config.toml
num_hidden_layers = 19
n_experts = 16
experts_per_token = 1
d_expert = 192
moe_layers = [1, 2, 3, 4, 5, 6, 7, 8, 9, 10, 11, 12, 13, 14, 15, 16, 17, 18]
router_score = "softmax"
normalize_top_k = false
router_noise = 0.1
router_logit_norm = 1.5
init_std_router = 0.00616
norm = "rmsnorm"
norm_eps = 1e-06
learning_rate = 0.00271
beta1 = 0.9
Below are experts of layer 4 (counted from 0) of a mixture-of-experts language model. Rows are named router (the router's row for the expert), gate (a neuron's input weights, with its number), up (a neuron's input weights, with its number) and show model dimensions 96-143. Each number is 500 + 50 x the weight over its row's rms, rounded and kept within 0 to 999. Numbers have three digits each.
Before each expert's rows: "gets" lists some tokens that make up at least twice as much of what it gets as of all text. This comes from a sample of Wikipedia text that the model never trained on. Tokens count by the router's weight.

# expert 12
gets: " |", "1", "0", " The", " In", "N"
router:565478486529541487440551507452583487438455498503442454467485459482485506488440474561497478489431495600483579472428560481522452495563494567578452
gate1:420422486432443439523488584427531528502495476555465619494531566493518534493456544435444550449565574531541499473568528522498529594450474440493532
up1:515499622488573457449547534529502483481495621520450427444515494478457481535481474514531542498457543540503510422469596484572509457427395516487440
gate2:406456448487412432574583409504468591484549564447494562436545490578563543538570580524464505546577599494543469508555510514472542553558462451535555
up2:478434413438468467485495464423567509563521505366531557483448483470472525550458470480505400553522534544498511373474494460478411468472453530481431
gate3:465558601440467592527514405477571477565478440503487501468454420506493497509506446479436512537529561599482467577474547561529382496489582506458612
up3:516404396565590484548424475468525525480503398511497381465485451441461501600434586452536511495500478493481493485516545439531428531438501479476573
gate4:507438505434483646522436445485525431561477530560442579527589567558491586522425582506485442498455513505403524499473461436510482470533485490429455
up4:574537418520555484369574477460500436582494452533421420548491519450474426491452478449538512416451485486513500461452479580469535500499489525497552
gate5:553504471505463523465440544567518482424456453404480429554586493526502557525459423494526524525498380430591564487560440420486440559541515509431530
up5:469535545486575472506464544563568453518518428505458549404473546473521488510519545436534549505500569561379495562589611451556466590520428518455521
gate6:492449508451423529514535449504447529467477509533497481451384472482444545438487530427469474534542523486465517555469443470433437577533442497463561
up6:527476482606491429539504428539532499536508582513464521535506504491569518530560415532537533370503496462462439528487534526504594420523556519463472
gate7:516523486579499496497468438473544558542480500509432550498585506586472583539416498544457482441432557416439553500466419467514530488526427443545471
up7:467448519440486455440503545394522558507536516524518563471486621470446573459540546510403514593545486483597413522481516470486472516513521507485505
gate8:453447560555422541502534532466490463464462597517380519390424527577515464493475507581476573534456442472499485489442551499544502536512479534551548
up8:510547536450578493461491433557549485452419423497440466569509457634458524484430556453502528544455534575545443446541463486432554588505514502458516
gate9:500502506559524481453547593472474457557494501443446479425416448497551429564547538566543486501531389488484597469430485501551423505494423515495441
up9:522498438604481494469521516479435472458556541510546562517545364432518481498523539488464477490558519454566527438511517463440552468529550440493465

# expert 3
gets: " |", "a", " W", "o", "am", " on"
router:511549462451549533514530500442493506498498439447536461460491453525552464451593448458540538424544452388464432385427413464559607483578500547416465
gate1:531349531409476636531484496516516513510414592564458479510504560518501551428466432482532560565461483488517609546464479470512469525518377533521522
up1:617429462547436515583492570487491534519408519525500603472506544601494496594523532574458470427413509592497561413532497426512415471590561548568438
gate2:580397502417473524506437527417630541525525458484515558516530491513488626517542490501474538450463560574482543513469457492545500523504520556538419
up2:542552436570376486508527397476472451515531526523566598492604408585418520572465547388463505502549501535505507516524507510451502509536534452481521
gate3:465490458498359570528471484512434491506493476527506421550582584521417532504458491557440467538483456534402495526513497515521420469513569575511508
up3:580562504495509533472574466549578503493516550623585507551474515626503501547614580603555587610433522522498419579412464482495513448509503380467456
gate4:493557542546462407470469572472555528506536530470508477527470539553455472643511532464508600464404456492517409541517493469455531491520472562585427
up4:575481500480489450546549484553575557481455535428502457439580493490494436546504532499587427483453601456400550447461558543503444469509624498482548
gate5:501482557481529460508522520582465448597578538620546530525496429536534566462496524555609569449510439559469484466473442531548497516420448503439449
up5:452492550511381586542479503445479528532557487452456457569516470540575567511578566426438504581505515489497529550594412505524427537454500569571456
gate6:492486556522586560509503503539442507418404495388499548492417544522488509564376550615437555418415554481451482521490500561437503564586527443563478
up6:429488480566488494540400511461540533489493524540456501488565469549532484518489529487468502589520464528522559500535448519465448533502448548432478
gate7:396584481462587554435517477599502580464562496561459468506454553473429533578435451458445522498397572562387522542478431570502461503470508559556541
up7:550491505549435446506505501600550399458500567451556532472481534425475378448581547415503570458496528472460622445514484410483458557507521454499534
gate8:498524472461525509401447481532620472536458521559488559549525463597471395517422443567588555498442453527539455493463586649446401448493463458557474
up8:544475550512545531503544522511450542437496515491484461544460548502503463475494530481521437522488529568440527481448582524567443526512513549460601
gate9:510479549508457499498517561496478505508423491543515458567482517524562472463468509482588520445456566448569521480488478610545507496525554478558564
up9:391508568579532511586571493568557532507607571480546481438538426601483501546562620446468501412503459558492546431569560572476454545451604533545487

# expert 13
gets: "3", "2", "5", "1", "7", "4"
router:483624482467507488455464528440468554411422524532586437491594504488456472460432480539508517468546428490433530523499605521426427505503581540487558
gate72:510512556572487509443545557491566525570441479508396470537498380465469532459471522463408489486424489514473552495534450529462501586474518516489472
up72:497503424477473474485510525447466494456493542539420501413615547556552481486425478483479517508437505501554494468559469516498591436510545492444488
gate73:505522504472520476572535464440588563447493489540425515395501492578494469452424430503505457585565505505514610628488499504490461551537476490524513
up73:488416528538437446598460420510476511482516545513409499500589556617650593480433500523505496516491503514521548492564472541491519404451477437514533
gate74:531459439394458452523480469446526412608539520495421460477554470482495508504520492552521440505441493615480593518486445530491466486435503525537470
up74:467613457559522557551549592444576523512426452494557506481500535473482512561486502509496506520475493392496484503531546419508530495538520524580523
gate75:568545481411532506520490513457570507605514460513396541526472503573478433448484533481508451487533452592429563487486536525467483480500527532520475
up75:462444470497489508550472394475459484572438502466527523608532514529558533449492482498484537509302464441519441544548468543503458472455361580504466
gate76:481446573567482519527440422562481454465481562376452571457426477573530445474498509494463496496358600517405482491492570455541584443444468493468492
up76:500467481531416444485536534417519553428557424529438539446469512388582522560506512452352552588607461401537456505513465511420512536592427476476486
gate77:592555542493506555495443430359472508512506554514503525389474503498568491580537507489481448521401548510480463482504448426506423499534477549496488
up77:572571404521599517475641465431548559488598453443550445512450402510506454509576448559416504539458569470534457526458527390532543498473461524462457
gate78:512465647489461434497463535534525569543467561516450600470505475433589543642472532491541488483442495506432462477480412529409456427495599427483587
up78:533595533493611459410525537455546481571527436442508490448412539562470495423485565484523541470541481542488567510506567537480448407562550467505511
gate79:494487513460480497451504449444457518500529546430537577451464497540487582603479547541531547451364575476441492488550452455542488473457437393522475
up79:456490515507547522558459540546596462459489488524579573493453500451548440413498516319519542564560465547419588413496518501427505564440493536457456
gate80:555507512500520489537451504526473549469469581425557537455560592491472563492485468463453460515486523538507385443417451476511538496537526604476464
up80:432390413463488556509471510475498426475464491508500536466446503463456542393494519532542488466517468492565431493509445591604547549532441505526452